Experts of a small language model.
Size: width 384, 254M parameters.
Below are experts of layer 3 (counted from 0) of a mixture-of-experts language model. Rows are named router (the router's row for the expert), gate (a neuron's input weights, with its number), up (a neuron's input weights, with its number) and show model dimensions 0-127. Each number is 128 + 32 x the weight over its row's rms, rounded and kept within 0 to 255. Numbers have three digits each.
Before each expert's rows: a language model's description of what the expert responds to. This comes from a sample of Wikipedia text that the model never trained on.

# expert 17
Election and sports table labels
router:098144112108136102123126125131119062098091104142167098168142116197114192101110135147095145105125138147155113092149135109133126127103132129086110152159121136112152126168130063149142175117128112078127164145164133153170069106115127114176129110115084102116118191122198105127102113105205118135086166180152084146073078142154107136111110216131127025144091139140089111089166091154077131082113
gate0:168148144142110180120165197126145171165131108157202122127096171154152054101148149124094040119165151147099098113120133172169131127193090136153094107182152109141126129153088189156162096118109219110100089161146188148117122118116166128107109160144135120143166146088148132181115161183178152145142148189103123126198151134129120167110158110172158121129114114159080090172069175082119108126117
up0:081123109165123063172103098118154090123111165110073089168165116056124166205133122109177225145072103077133129136144104088100113132045161140103139154077116130094161081119165057081091135114145055141097095100122081157113093155124152107151112131091151157118076129134105159110157116064093109110114133066149121111058110125147154127200146166104136074145164121123166191095187096151122141173175
gate1:136147135141110101123107113140066163118093118096111106136153153090105117108083052182111187080099150158155170105076121137129118134108112104165100163098122097161126101138108093159095139165116182153157138174119076128115072139097094095035172150144173132124108110141175110059161129168161203115166128113146169121137127113157051137124068150111111173103090119111096130136139107130125160159107
up1:129109147105178122173111144120085185063082047096145069089125156132106103112095085149166170145143134160172187136092103147141141116132108170170108141091116111140163083143133127136119093153147154105138143125091069135077074119130137094049155120144122116145075098175157137138219088145174213128134153102138138065126098106179087159124087140097124152092111117145120105150142142148147114134118
gate2:139113156141131144096101144158192114131148183183109121154134103081089156133129120124161074084127119133143073141185106115154140082136149106141169192170140134184181107100100176167185096161098103137142121082150066165140120156149109150121163034154076106123121133063123131105146091101180117118072115154092117139133076186096108093171121147101216113161122147191106094153145115098125131154166
up2:128090177179099115082111178145148110131161181138095181098112079115137141172150121154166050143128080125177091142179138158134152112114154091115146132154129172139150122112096104131147139164178083184170117112147118163138125157120101130165110104146144109139131117156089156102110109088186129106131107115083147139085077155097080123219121145071190135058100080147109131110093145102114124152138
gate3:128178128112148127132180118154098085145115124118115111151098158107143153128092087107126103109109154092123139082140094134148131110136105052092166158079139136168098117126153163167066119169090144075153201163146130159118146083089095095135117105157091121118084150040053156150100093149106076118147100200136166091147144132060182188025054134127082107112142147092132196149152115114138083102145
up3:135099127133184144196119094133115139180131088091127144167164121074099134150130094086122073164082148131117124064132180144114130150141089122108155117135154097136129140152131139193097128115136141099136109116083165144099109118129076135131023113145087095149089160108144094100102124164184108133143139157165139111163177104107137148063073059144104128164159156056157142165124102174157090061128
gate4:080092151118186124149155120164159113148074146099174094201110093108121128105153171172129077078126120131148138062103126064046116098171116146136114066147132138146175153154161176101087118150127116106190132128117169173122179128106130224152118096148160101138081128170094156136096132176199122142101103122148174107135095071136174132163191132157129127160096086152124104192121179159193169136081
up4:091159077147053155133088144104125142121175091135113116121121162078106147140096087072120155149133143136089133170140120148220134147101122145137141141091128180122101150142114107183144102171136141087080158103096124020156118133180142096134139133099117149168178100152122134186110168079101159141164147113118111184128163161141091147125092087157101121110103135131118154087158092097135089086124
gate5:095078165065096122100148105120161130121073140143120087158158110112131118127121099110097086160145126124150132105109129098120173069114127131183120116159067167108141158140137130164138129088127082131091105162149126152109096102172086143141125134079199112136166131144159134126130099117138094109142105160123098105116111169137192182090146125084124061156180124183112161166092146174135113111061
up5:171137097136175162130132126128139154127131076089131148130208222172093116123144100174106180103084129136181116149142145135155131134112134031127173140151176124133157127092182119131107124129171136188162124098100115077128087182068117142089066150160155120133144077063122098116104132125095151116094095160136112187111126140138109091199188074114105117112152090156093143108139101114150149205126
gate6:088072062117120138068166169092139112150122093136051156091168134090139161157116132148184142142111152067029166145074135150122075145090133136050132152138098126101139147134147091125125184184091154062150094156065134122144111105144160093140171178152125136109129076154133113119090124057168062178131071149129133157140194125132174136104110148126145107140106129126181066189153122116123157126110
up6:170099120139175101161084196100117150103110099105067169060188103092136165152132137164122121116084092178125152107198131117119151128094138087103122114106139095145107129171122141138148151077122103167161046040139114099164131177109151153098105170090156161153132070146114097184133162081194103098117107174098105119098135114144193092123153089115137094098122131142122113163137156124148126125113
gate7:156180073155121128127099143128172083113135144112104139136090108157066131169167113192166166048185126146147099139139148140152099097147119084161136100121092096169130151172124141142138199165138064115120102172151132161106159100122130168071118164140123094124148093090179102129156111060125114159141132165097089114111177076149125149151132109163120153103079088154135193175108163055152162093081
up7:163127142086117078144127194104096128134148152138110119168113152104131132152103095086130095179062165120103149114134122140147138105148151158092091147130132152117092119114111150136115043143190156136159191106128087089148123139099111143133154150065110141110134138124102158053105120173176157088180087085182189126114086170080106114133115155066167070180175179118127052132124160147105188161143
gate8:135162102101096138126117182123190125193138098120195127086116134098110154134078113129152089099127096151075134073088218165124218138128092114136116143101159156090154093133138149108091130147152092138144058121150149100158158099109103166189173136116160104109068122106140155126139152137123108145112095163227097174142107164171125080131117120044160138084108133212130061145073133121080109115128
up8:165130176096147077095085135148156076082138133147126145153192106097144122100130089139148095117074125145096161161142153104145144129145162167140073140183170127165179206121158121157077069180134209138143186136099126121072133128110120110087148120127139086109212118113166139083068125145165110128108081092099169158098129088112200136158162132088146124158152128054107192076087174135136091143098
gate9:065146143139143146088106057122165103154076142103152127146098094115142159111162125108125119097176057165171108128172130109047142126140137155120169114154093059156096141147195097121138152138109131120080116124168116125170131145081141135163142156104167099073124152169180154125135127103109139161102163153120163151108080129138090082155130127139132161120132138136097107177188144133096135081138
up9:177114113128128118137174206197091123107123112130197185099111132117132135119150121114121165151097155080099116126058166134145160132122140115179071148142133167148131121176107164114122078088102129169181079110085177133108126171122123096101149136088136175085168178074103101138113099122122151089082126124133096166106176143146152159151106175117153131114131115134115160125039108167100099118156
gate10:118110110176094114112130167158140138142142114156111046129135149131132151121102152098141157165133110128140120118094206121123093121144041164169133143083102170166121098149110110128157080139058134156116161142117125151175167145151125179140101129060127134113124169113106172097136113122221166152155062134136114115091127133175096114111176116171090121188164155058146137124141112191098120159071
up10:184097105126133118127131062105148133113163151129123163135101129095090149124146122111168091124091131202120176163071072096098119101196172100172129075097155106158141125138090097131130089109196128170111166110106073137085119113106139113122085129070120115129148125117141121135140146151085144134115135123110131095137118075065128075097154113164147120160212148115157117128157158164167176110092
gate11:166090088093120085129149132109128071199065137114135117133128090122086127125124107099161127179154151153107147128119113144131139102167091194102145112155101086141132123116103044157152120164096157181178076169141110138129138175128163135149144105139144149165096134150123146139130148157147165141138121155099106190135176155160134181172147094075125114239124126167142130111070105113113102148154
up11:137119143124079077138163124148132034164094115133122146087121112037136132131141108073120073177140158094102123143133067093176089120170091176140106090190102100126184155137144101105129086154107166119133105112179091138161111135104100223124211071149119110158134127142153147141148103141124166160149116187153150154113132111121147098183119135131154095183071064164112150131086173112137129136211
gate12:147141087153175167164088140152166145085152118087193113133104114100112090115141100126104051189168112107143173125118121139149141105221136107083139135177183208163140129134120112105170117167160147081145125115181138122088148121027125175118164106137146109147105104106109141113154157125157154113188174134116098070138100138117148106101137077125152085187138148096146056135162136135163130082090
up12:130180105096075090104144098098099135155164080110158158161155202107083137129109154172098170117106146137118098101169150132153166139094088117116123123129203121121172100074087108114089152074113096118098102116162111073185146110127129101155141133092061137157100080110129142099110158162115112148092148152160176170137119095141105087124169142101143138069111131196146143091118171212120146153146
gate13:114090092117170100067164080129171115128186143139109112077169074152126119117191147136138122115132131173142110084103149147104106101084118080097116151109117129143150191101137091143111114085153125176076149171135100083096115172129087115171102143132116141138091104120115138207146159143071155113103160114118100206142115179172077125155120137145088087096090139099110148170101190156148182080162
up13:179176143125117124158107143118072182133060116122142099162092164121135088113091101124118121129136094056083093149113096150162135138138178186159134136178140106074090094146112144102128136144082147128161125115150136218150125070138151105071153161089144112139146112121181124105097073114191131149149090098130187158110173112064221141145097146121144165111183107143157132078134119088094096153122
gate14:130172093084133089111112090106127141141141123106121151128127129112113148126116179159139037185129161104164123140099148109126193129129174120151132149146125128136120086113113121101149164121118153118194154180136108146172112130083068098130044106100077140159097165121131188120112121120137098101114130179157116145061073151131180155120104120159108167138162111096118109094173121126095147103100
up14:108124096085135168140101098129103170128097154114172108127159109171140092123151159119151134193113146059176128129147120112167200144106132122131154115154173104148166125145090170114101100154093168141146114162160210110118116151095080158137072134098116170151141128112096082135131129141141140103101148139165104136115125173124103127118114141176154145122169134107083133129133110128141110100093
gate15:078095095111171098062106150094103156138122116134139164116165144157140164098174150215083090133152155058140120092188183178167153120092150105111127097113094089167113155102161119106120159142093121115205116083158107142125159141133156120055147116122079114135171070116121125144078121130125164113082073180193108119080100091133143118141101081106069085169151089075147133128163160137118120135102
up15:156172154157115111132168132060182060122170167063132140146126128111211072124122144072145118157169140118119092105180098152084147083136127072160155095154127171080109093121085137093181108104115138130096067160166100127118174126133133150166115091130066169133121074154124174188138190151090164159179143130110129105137128083066089103124147145144159158111140116169094159151154073145207112168109
gate16:078148109202182050152052132169082143119169097056152189109139131136139115164159167124175136105146101209157102072128097106078129100141140119128110184180155069123144140144108094135153156118141126099133134138153172080185138202149100177121117119136079102119091095139088152124104149174101111158105115088096158116117117158204099133142183136100138154142125110079123178057193089188116079132156
up16:184063131140130144167137159118154152187087118125132123141230180179105149143145105178171118113110133163155047070059099178115071056199099113111085153126187147184077159165156114122203111132119094133167135070137183134120152159150131143167170094105121133153093133139124158110133119105128075182167116119149120082104115119149134105166160147114168142111151129151098105101142062117047101160197

# expert 22
Apostrophes in names
router:151083093138141103162163151154114181165147139127167114120112157119083163134144069088110132104113128112119106165121141122131159125141126143108143178088103172106165141137113216100123138133084152082044128155091180151176105127145167148135129129105154153100139091101109125179162075128214133146180094141168113147212112073122178148081175165075123118133127143093160124122105126133154172080116
gate0:116116123165167155081077112163128107101214118132143081178105078142096161145107114134163153081084137137200148085114128178153176079176143091115062146169051114194080083150139146120157191121175149092163119139155148132144163135132114121122163123165158136142042089189155143096141179150094119097130135108133161140133108197171128081124128160098134103178144173115112092076189174128135148141155
up0:105159147140137103169185196111137193165064084129155108074141130133131080132107132125100121138177168144096134104111165157107134124059106145126195168062178087102121156115149089138150131099085129119083121077108165138162074129163113125142089117103155191112175126088113117176113091110146141183050104193161068079165152108085103148131127152089121151074131076129136144176133088145072121117105
gate1:114161190150168095105082137103137187104121155099115121121096119146146159079095134146128047103142159109156119116187168112139148163107081127136173114070128113150170153120075108095070143090179125129117092139127081144104115123154128182119096112195147138167153175121095143097167107144170146162108170096149136091175108144092156114149167146134153146119143151101161156106094189103125150088129
up1:117171178107169112082123167136148081118118150132168120154133150187069124132135119119155075162156123104109174095179118134149162091115105122115114166141112066126133121147153109180084131178085136102084110207131100181146138180174097156129099157096160087114137071078131149096125192113132108156110134118139111147102135111094247142176093131140156140071099117186119073104156118101163151107098
gate2:099098139154174141060084127172180109098093173117125141094093125126160166138087128101040083105177114165144132109125101107131158163142112121141185129156171101127121098133156156132139189133138171168105100185132157126103098162144119100120160089140063167145159162122123121121117124138128174137114172135135105135055153118131122111066130130071089132108156188114113129161101151142145116123121
up2:142147120127143130165119126139151142145115149160104145177117115200161121152107175144121108094153125131155130104131110114131151138156150139146137165135153101141124181100128057163200099162090078161137118125120133137087157123102096083128169159167175140101123143202154110074204122144166091164143114093083096118097094145112178112124084122122108111131147146134157165173104140124116137076117
gate3:077159087182113080126123148084104139093105155137151168128107180116155156120131080070127130147130085161042087126139110107164083147106168155124113099191062150129138175151138167200102144078134172144180147169127130157127118153089110128148136059136188173127162103144114088100105149120121131146066080185164060127084108185091172147157088121176125150136087092170151161111056111056163133168154
up3:105097094140125107084166098128078069157120130099122112160089085157099008161185101134116122074116170171139128127120140173077097184079164186154155103131123172077151118148164107142166130119087113126115183151136140165157146135077114175141195117107119150105099016155144089095200172140152141139105129179143140121078136129109144118096059155152115085142075058171143166086122130145164121170126
gate4:109156108060122106159152121086101137155130113130158135122191121144075095088151135135072103177159104115183225136174105127138161139128111135117127123187164110168108131110115110106131130170124181145084035072198148171077182073176201118098086144113106096075148107133184135032126088174143181133116106094097164165176053155130100125167108175165147187146156129133120114081105127121143176153133
up4:121214113136164120112111139137111091106153145118126107115148186137129153064141123181083161198147099102133175168146081045116169115154178098115115143088172106150102163203119124160095128146148120095128080087159128098098148066151184145030119142119112124099151077175141097068122088149145184151130110147122141158185142117110059162129111147158080145131145117131157101129062140114107140109129
gate5:149117117130199092113118132107133081164122110125162081098158133089141170114171118153100137074106098135107111105105103138130132131099084146161098124108104131110135181169086140149174084184092120192184179102164136150191100108105115127153128110128091080138146174104116138131117145136126113112206090127105144194109121140100142115097136084069158082174110127150107102168135151131131166137093
up5:150142126122137097061111128083108119124067084102137135061164186102125161173160143122092132124119113132127114170162152143161119119125173180134089142103141137131125198164084127085136123168128145144128199115128166162193108089170128092203155110148159124145162133119137166118098091132123127128176171086113163137140101108125143126128172107092110097143122121119115128162124151099109155161095
gate6:140103109123110101113107149133094126123143145137133084182152155158127123149078130123198108082156065132152125063100147107033115162127089123218085152126078123165133046125188106171075080105113104143147102133155091156113121151196074138180178148064131123139139112090100131131135136184166153095150158160166106170141105104220165140145137101132107141094119156120142076122080111136120149120091
up6:190123103075110207134162120118113175129166141126093163116067180194145143130110126129115149105160109165170169170122114097126091127086141152130114085092097101096142184103195085149110108088090186133122157153177197141103119118136166154097198158098096162176077105146142122194129114151155128112124141138157098189129059155123167146119143200102164132141180142106162127163107129111120178181097
gate7:060112072170085106174147136166121123117152123116151092090131098100138091118111088144179132168091148103099104151094099139093099144152091112200099073172124197110124145097125134145102128104137120198136100132107097130127093145158098164137107122111041085122171111146141121130125153069099114192119137124113158143167151117117113159111107087114142143138091129123126117140157135150146222065118
up7:129106137121127148111142152205117104138125065140158132102136114071131115137145143224149182134168169123144148164167138116134152188162078116091138194110112100074139126221151186125106118134192079082139124137157066093165165130157173133124088167169166120131112116160092100139150153151155086130136143060106140150149130170165127130149100108089129102161163126155158155104118137133140127137135
gate8:126144075156103165171113145095138098121102167107163142057148181141187102140161166139188097180135125124129114071154089160107052135098158196172182056170161179165163149076086095143139143160133154062115099112113128127096099171067082171117134095128091172122139144074124148125075181162161148173147148164085067105147126104168121096125130105094119113082135140120171103142146072151120088100103
up8:097148120121119186134098105041109140100135139117158135126097150162113123182195155121117114190085152113163092107151092138153092138165109169185147092195122152120173157100093063165091147184082153048076134114114175107131130162112082123129186099147112136097121219078104123136109130165162132153127118090108084086135113122145118129163119100139173116106183179069156092146183151183135068101105
gate9:157134106051200166132164144181197106149134074156176176124124166101149111071126121118188148123105123151130171093119113142163162114178100187137118087178142150066135107125139158089101134056134097145145122143142192124096136141180104160139092145121147184125142159159179130165039085180122146154130121174162117101146157125132124106120123120092166107115105111140166122134099118175153145124093
up9:078191136124112116103124132141127132059096157110077067120128133110164127164136037137091170179146085137101088218155079088126134109075111130075115206154137133125098102148187117089140148111155132121112133101162194151185130133093192128146131163138101124054087085141093112110160140105150182095123142112083155123101102099133119175081141089160152144165130133153109157115126104167077085118114
gate10:079121151121124175116082102152167112126117120123137126114121103120191071128108145098087162173114178179121177160115091142149123100095136158116144101168144122064120132196195119098160149126137108074101107157109143092099087094162099115154124118161095118096143193129136165147116167138086118161169140093144122056155189178151101128098117113179108100159154107136146134080158150092116141101171
up10:123140106089096227136114107152103151131065093123086127171143044105149142109128139133081179094108107159135124135160100112134197139032181131189160164118144186094164154146127123135135136157138165193146069109139181129081112092171092188103119097190114092133136171084169139177141139052167122101170169125162104108110065123137131132146131117063142179126161107073146111109104141119137173126117
gate11:161105126112107154166145109084078068120085100143121138158139072103111144137119091110164115163119135142137155096132146126081167098142111076112085176119159166087168154165211163175139134088121162169099071131139168113082179114130149106100174163161124104059151123185084125123083157116096087160092138093166107142106119086138078093194110156120109107137120161189121126156133163183136140150152
up11:098127141109094135160136134090126153116141089116146150207121063141152138133107125131094134147160148152168154104142110150089119128166165137187074126140132110161138069136089183153132192128178180128082112152139184114094086113157099113189147119121127092185194069130097111151155131135170093130131206198115130067111119070087091099060094152130115169162186156134127145166087174177104143153179
gate12:091101129118094069143069151114126113095089086121149117140090109100120145097089147109137129138122066170128119103152152106129156122156134106154149059158117156175132109108140120164147112152105148126149132088156107134158144101173136108079126140142145122113151175135175072145151149110086167135066078131131122055132065119124082146147131066138065081099155105134149144100091136149146071073120
up12:182118123203102100069169135124069125159163140126094112093098159121155142116155139108100125110179117159106096103123110173082105145104150153137149098126151195087104133134170188119109167145115152141134088114154108141053122164166128125095170141102130155154139134066113193174152124105139141104121145177137189167148137162202171112116084084093107151122123107134132114120205119110118145083119
gate13:075124154202105133137134095128120153122088136135105076120130112100157159153115079161099177150112131142160069116118129114151148084137160118085188139135144110071118101135130157068154112071095117117159116076084190128130145136126106106067155142119079144128089121124152068064139126067098184143148149191127139192124127151102102137107112153114149180122108123107113085098117148124062123115129
up13:107139134193130119129172113091148179136089165119109095046140156126091178097127128101124200131089126119064157120105156173173115160158125111104119119175156099105142138080091144125158095137121177111204175137129163116117086092120190131134124118139121104080127166148125136114154132099140180132119107180085109181182158207115098133135185105145110078108156090139081094157108143141107118100108
gate14:101088103094168164140109132104126148108126212125188105100069091134166138115123129133133131154097184084103157145081135123151081095148118078072111125045141158024126181128154097132097171141132229107126161114145149095128132221146108115094109106102171098114107123180147111202098115055128100153095126109120184096161093164117155160076048146076100137160097118075163135112148182122115145090124
up14:171183158161062109089163161162141102148154067135086129173182122150053114145165157152120137121171073159129122107136122152110138158138157158164143121174072137240116081128131115123148090142152038122157116133074127142113132107106104127111167138138077119149147119074126143084157124148143109129206122111118082127122167105113108091177176104179169107118112152190129103149094083125146095199107
gate15:171142112114105072168109108134103089154142092134090177083153145155204199130066141150118100113083055089135158162161068108066121109138152177098119050165080129089117105104118091087148140145136103179134126093117171082134128114151124105118148097143141135109167099103155152123094088124144122156112060136193121123160091129140147095090141048114139148124115108123120103113165163115115146096153
up15:101104118128148150115080113135137177100118164117127095178145117147060055122167150101064161109097181139106120091094185132138077128155132132196077180118159136200151155153152119144093106114114189109049109119162125175140084186133133156099151171094098118174083158163133047136172133139110201129116149144111112163126125100113097165162185185167155186156105133120158158147124133125146100134147
gate16:110158129150144064098096093098168101111142181127141113209155085170139155192052100112126110176088107156088140132123100139083073132130197131129156156151142126111129106157109091072162095156110143112152164157053155137125147082090092120143135053084166123150117139124066154135100150175129111173098119116142116185169084110117137112154119097190178100145090190138135124155167091198154085158162
up16:160157037120122103166121091119172114159120150135173109154122114134128121131126071139091149120142132109083161132127110145058090147107219079147120142143125086133110076119165099142152104122129132139159169141100155120114117122155079133170132083172175094139125127025108121141098122183175137153130110113178125157164076126149181082149136147164178122070098149130123122166147125159161100163163

# expert 20
Digits in numbers
router:069162083160055096100124121129113127130135125144176120104124115141076165110145140108126117149121143145120118119161145162121118074147101139083076166158172144130182124064089101119098122104159120141122137157132113147136163147140122162114097131127145101157117129114132122126138094105145093129082192171165107109112113150126160133149107155192149113082139141103160161134112097154168242097159
gate0:120094141186127091126161155046103100139083130136126153093083142071106074074125133109151133121150184118141084192107118131192062138170086137066081126134085107154115131144147119115105187164140118110094058131117082185143143116079095133121118126113112139126119167124128204145101127089093093153080100119073126093159106146157122139123147142102138112055098184156122178072144126173117144072126
up0:101138122206158106143103177089091109137064133138176110152093175076108085099121115138097112153126123084059151143142099140157124169147115161072098166117149111124132118129113163120105132135099174112101085122133101169115150178103077158104144183137094129109110162124143147104190116135112144092086096145129139084121146142153109103152168126089104121072062172118110125096121122136121124046152
gate1:169109179129119124092077104115143098197154096173098162080137134134169165127114128133108136133108139137069105091105173176094080087211140137153194185123130154138100135160100096091111127108132078146089087129184119130146146166122137157152137101151087102144107097076101101170128142103050110105143070149181158117152098135170105118130111090103119071101182111105086130188141155129094081116075
up1:167120125112125112123089088184120093189144143164081164099159120121160161091105110146150137159082160126120137108117167171091050067116146135154173192112133149106123122165108101104146119146136106184053112119119133119142144161132145177177105140131126085113138099086069117176135128135093127146142114121179141077130137071133116102165137060083100112173207142100099117168154154106139092127114
gate2:124165119160116163154193137118174106171085102116093111168075065050155122179116065110141164160123109129133118083111177109108085085119052079170092127147107163147105143122128110078160144157203080128130135125113127132081098143119081144113079144160100147129176140128130178118125097100135132114140106149148154176165155142099103174097115120123183121145125151120134102106073191080096165169122
up2:166091139129079098124100088099150147080164160104126099111143123111082116137152175108136098148087082177134173123148097119164176134081219148150209171127091155142194116191170106134092107122114110138120105131126147138107163114110105083148140125120102101163095154149174141118119144164090120109110086119106151040111158110105104138133157110125102155052079098169165143121139147112126117119093
gate3:079161136218181132076130150078123143132176186173095130128111156154136169139145154123040101138204082144133141141176107081066078126093111199104157077070099139090129083187156117190104145089134189140123117089149112109188083155123116189096111175149137111177140148180104148142177125107130089102152060137102144144121146177134142161075112048156162125155177105091104141100137113156121132120179
up3:087128126178144149137090124096133211150190181169122136128100150204141165133152127168106142152195065194120146115162095152126149121113134174108175087151123119053137137182107095153121171131129186112161132129182113112140121164104112171103171232142145102147140183176115161113153084109092152116121126132127114134124112154139102125075107056193153114145095113114133147123084083157117091115160
gate4:080124085139114092194132142151093126151102140144134107094156121189093134157100130097161111154137149088140125155075093076138064060160085109189086161093116132055081114124121096129123139110109125073141160105108081133173094154117105204112090117097170112100090092094204130096136184133034111133083087169150152098098144085129098117124161156151165137173194144148114146160087157125193126078122
up4:125131111135132171147121161188112178150114097148108129116104153131117107130135100080153107115141148107144154149075106113112085095152080154117074130127099122097139141151181126138177108073082087043085145116140089138104145137155097125126100145104094088102103080120186134065132136065131144109126102110146128085143167068132193103096100113151112131127151155151085160171144110137175083072104
gate5:077136127137129209141122127133076114154098155103149088117081110139154126139113144115085124120107125181157096121125097151186138141066110130189103182158126098134107117122155167085128081213139099088115168129148119098121138112191137154169124060139114134137119174156128198072124112106183098108114088117154184225137054113117153069106140113110095132135149070144174111071157170104126161174151
up5:127160124098133149160182050185103114142143169135152144148131086165127156170138162098119119107127113198124126101111134161127121187119120160154127107146160117067133127114104218083123100153118132079089147114103067135034128074163109154123159111206130098092112144138096155105146141135172102051180057127158151147141076125109141071101155232107151151158119061185129093134104151153105134127162
gate6:193090162145185086138092037156111120142177140117104122124124097090079137137100124150117123108108142114078050181129121115095133082088067171145105125139129116137108156146093153105138174113154104187138121078084136131129099121132094085141116108150163162161107123143076190162130113189089145148153064125158141105124075186146121173098151138080095147144111114105072168139080150095116153139129
up6:150108158141170055187074004117164075118198122102089128131102089120122132182112115137112108127099128127096092186127094103095068098095106185157114125161099160136133134132085118147144152112155111173196154106051123116132129096140106103111119113143134128174077123150078159127144105180092149159146081154145139144059084216112155144092173134124078111157138119104070133156105110087140167122101
gate7:129152155102150145145100108111135094094178103145160105054074161076121115094129112147127167147178174076121080156071093096128119107081141095087075078135200130094149144107112135154063161107131127111110145203208112128174076100132101123153147213102093130148180107172150148122166098121178082126100169117171128145155151175124137110127107047100111116096134152106153146076148123129128121110162
up7:141150125083155122112085068082198123121071117148156121135122122157121065120120109146081097118145100076169142100086139096107123124149111163079098138128222131076139146078088135179072142180196186152110127125137081105157072081123087091103089186150166140128100172099140130086141126124210088115085157089189120182097125164121153096135094092140093100088116123150099146122083112127102089184165
gate8:153113108170127092159129108102121154123155196103130036162149147134092106117129166139227121116101150104074111128118118160059122085079166081187135108155101120102096140089106093160145118100138172160138124083131125178091166169134084123105123080090142120086151102170137130121098077132200121133098118170140131132084133091158113113106109149166152088169169178121214176069133075102066139123113
up8:085196149084110197114134090099133095096114084144121147084127112106165158139119141080097122126150073145139159139112084088184108174174109180138103121124145108170154101180155108150110118121148118116079138136113129092160064122100145131175162142176067152128110161099099144155142178123047174152171166101136113101148131144131143158095175120101117162131152093093078106127086193139222125173120
gate9:128157144092133148140138171133131125124109134166128142108121114088123082160131108033156117097110129145170150109094182130128080120190085081081102049147133122107196121101180050149137133070081093103144179141140093089136069107056189154143111095129084085188074148153159165099115086125144120119168137072097141198133141160156057097087125089143159127080104136118148116161145127066107129068116
up9:123140054124114078167164130124188109124090152128101126077109132117099089133114110101094175080115107148121153206095204075094081116189151146105129116134129153169072029118123167153154154001128166170146116164146117144140134191137121110122129125163111133116076103191075142108129121125066178134173174120113148102124089085154070130067147144193091124177124142076132163155137126141098139100143
gate10:101126142081140097168143118091157149108073196118129124085181035112107132159102162098143152090127085147132133104178122163067132147144131131180200129047120111149172150130149152090128122225136087146109101042131123090086162101142093102156145104103097138076157072145152062151094112078124144175169160180105123123145106076095081108136139152157134112093152072124083125105153088128108149129085
up10:071139158164121128103167128168130084149088111110124142140119062100150141149152153100126162138122114104175134108133166152072119127112114133160176143088109079189099143172126134150121083229078074137136124091132108105096112115133118140099144067107077170090179084116098110170116119117133107134090117187127134120114116076086139129182178134077144124093171201157126111137106077146084094142112
gate11:115090082130090106138169152114116119078129099127132147130114106124100133152101139151139060113137082099105109134110166124121062083160101130155122010091131112109085145149135105067099204167087171087145132119129152157135092101205135152147128174187124097108121132080065116134121083084071123173122108132118137116116122122142074109180097096099226118132118132123130078081121068162088097139165
up11:136103123132160115148095105117173110207146157100136140138158143154146156055141103127171173126120140106080102143162116152137166137121107150163125164136147115119083108123160123173057097127105161126110141089134132136133169088083107150126183144150128148095150116079128131141086176177133097132069075158155107170116152149142178138107155136132115095107127125107144122169095208111197082139139
gate12:082065159153160146157127067081111131177164114118072202125212137172103081102125134190119140103066138114121160117091155140149199065141163145113121136114090097146064096095121129170105129121124133082163112140171103097135142102154098148177147129110163153175126111137103111116120173141133156106130130094191130108124087137094117147096159134114140160173114111136175145127185151168187164173108
up12:096090093113194146132172098191164134119107108137096146123165067136079119135080145164162087131125126083109145144083126133195090173139138137125083079104148088100133179102132148160130064155082131161156127125162127117120144135193051127144147148169143145155067147172098178127107118138101151109137137102122127148139109127149127148132157111123130158129157107089168155112134103142123118122154
gate13:107155139138111154125156122128098148092155142086112129120150088106125125101095104121096109134135149150091117129180207188143115147169129088144125073165158124139117151144180154151102138090155095158101081107150162104152166154172136136128131075193164253156134138112070143073117146137149153184139129087167135125108108140163139136161162174119122116102118190165184110129151185114118139181109
up13:116121111191179127104144136133131131142123112106135201159149097118132163152097093188101123102124181117102117143194171161092137128179166065175100103100133179123122067141157110137087166106117087138089133166126132129139179151129168108135147115180149240163136136143101102108149104094135167164150087124161087116074115158153171170159147192111145090101121143166161115119111166122108111165083
gate14:142118185113085151127118154124088110092158158148132059144147131150209154180115040179131162133099123096113147067101153183137102138138032077092088095149073147180093107091112116184148089122139100164120104158089156144127164066101139125172146084180131147112119158124127086170124137128104092182135110114121126166114128142075190134069123143139146068074133177160086154169159112179085129196075
up14:135077141071125117184142128158079104111111162144128112137161156045200146115176133201117094144104104140093134105082129159122145142146074158162020077199098212140099110152114107127123115153172145154167169187087147163180153107102151139177125101147153168116150148092130064166083102071162133158092139083159107167100094170091176144108164162096137095157155108139122103156150157134112140143140
gate15:072092150159124161149061127165112065131241183154147122123184146124113131186119104154133145087068157149146108131125147093136104086155116162092133163096188162161080111130136103136160078163171172114150150160152124143132143171111076093104151170158139084131107166180170081119122088121172114148186140131121172116142158178138139094129104119165088146137049089103097176096165099162122136176117
up15:093065149099122153144097164146123055123221183126154135159166162115114182156141125111129185120067150161101108129115161098131085092170104172104106125083185168109136160145133134185184101170192145157115150159176125111103156167114109131141142116178102112110140154138125100140125087119162137156172124152106155127136119147162164075147126082144109152134061121107104195086168092114143162181113
gate16:106041080122185174143141168120113168163161043107090113135112153110127108130201237139132123147115139163115174153144108131145148165103131138160058071165119054154161139107126135100091218150143147144152138134137139109145122067167146173118156113156137118165146108108124187116063141129140153167185097055145114124178101133140092131116211104086128131155117074185159079096113092177074078114091
up16:124079141104163146113145155107165111167160105098127108143138154131102116096116208160117131150131113095123182163153093172201117176137133149147063080145114105191153144089088115110070200156158132199165148078086142124110065069117170161118148108198130143141175121129119147097140154089150121175124116040136124107151126100114113147116167123130098150117201146168161067127124111141110066117137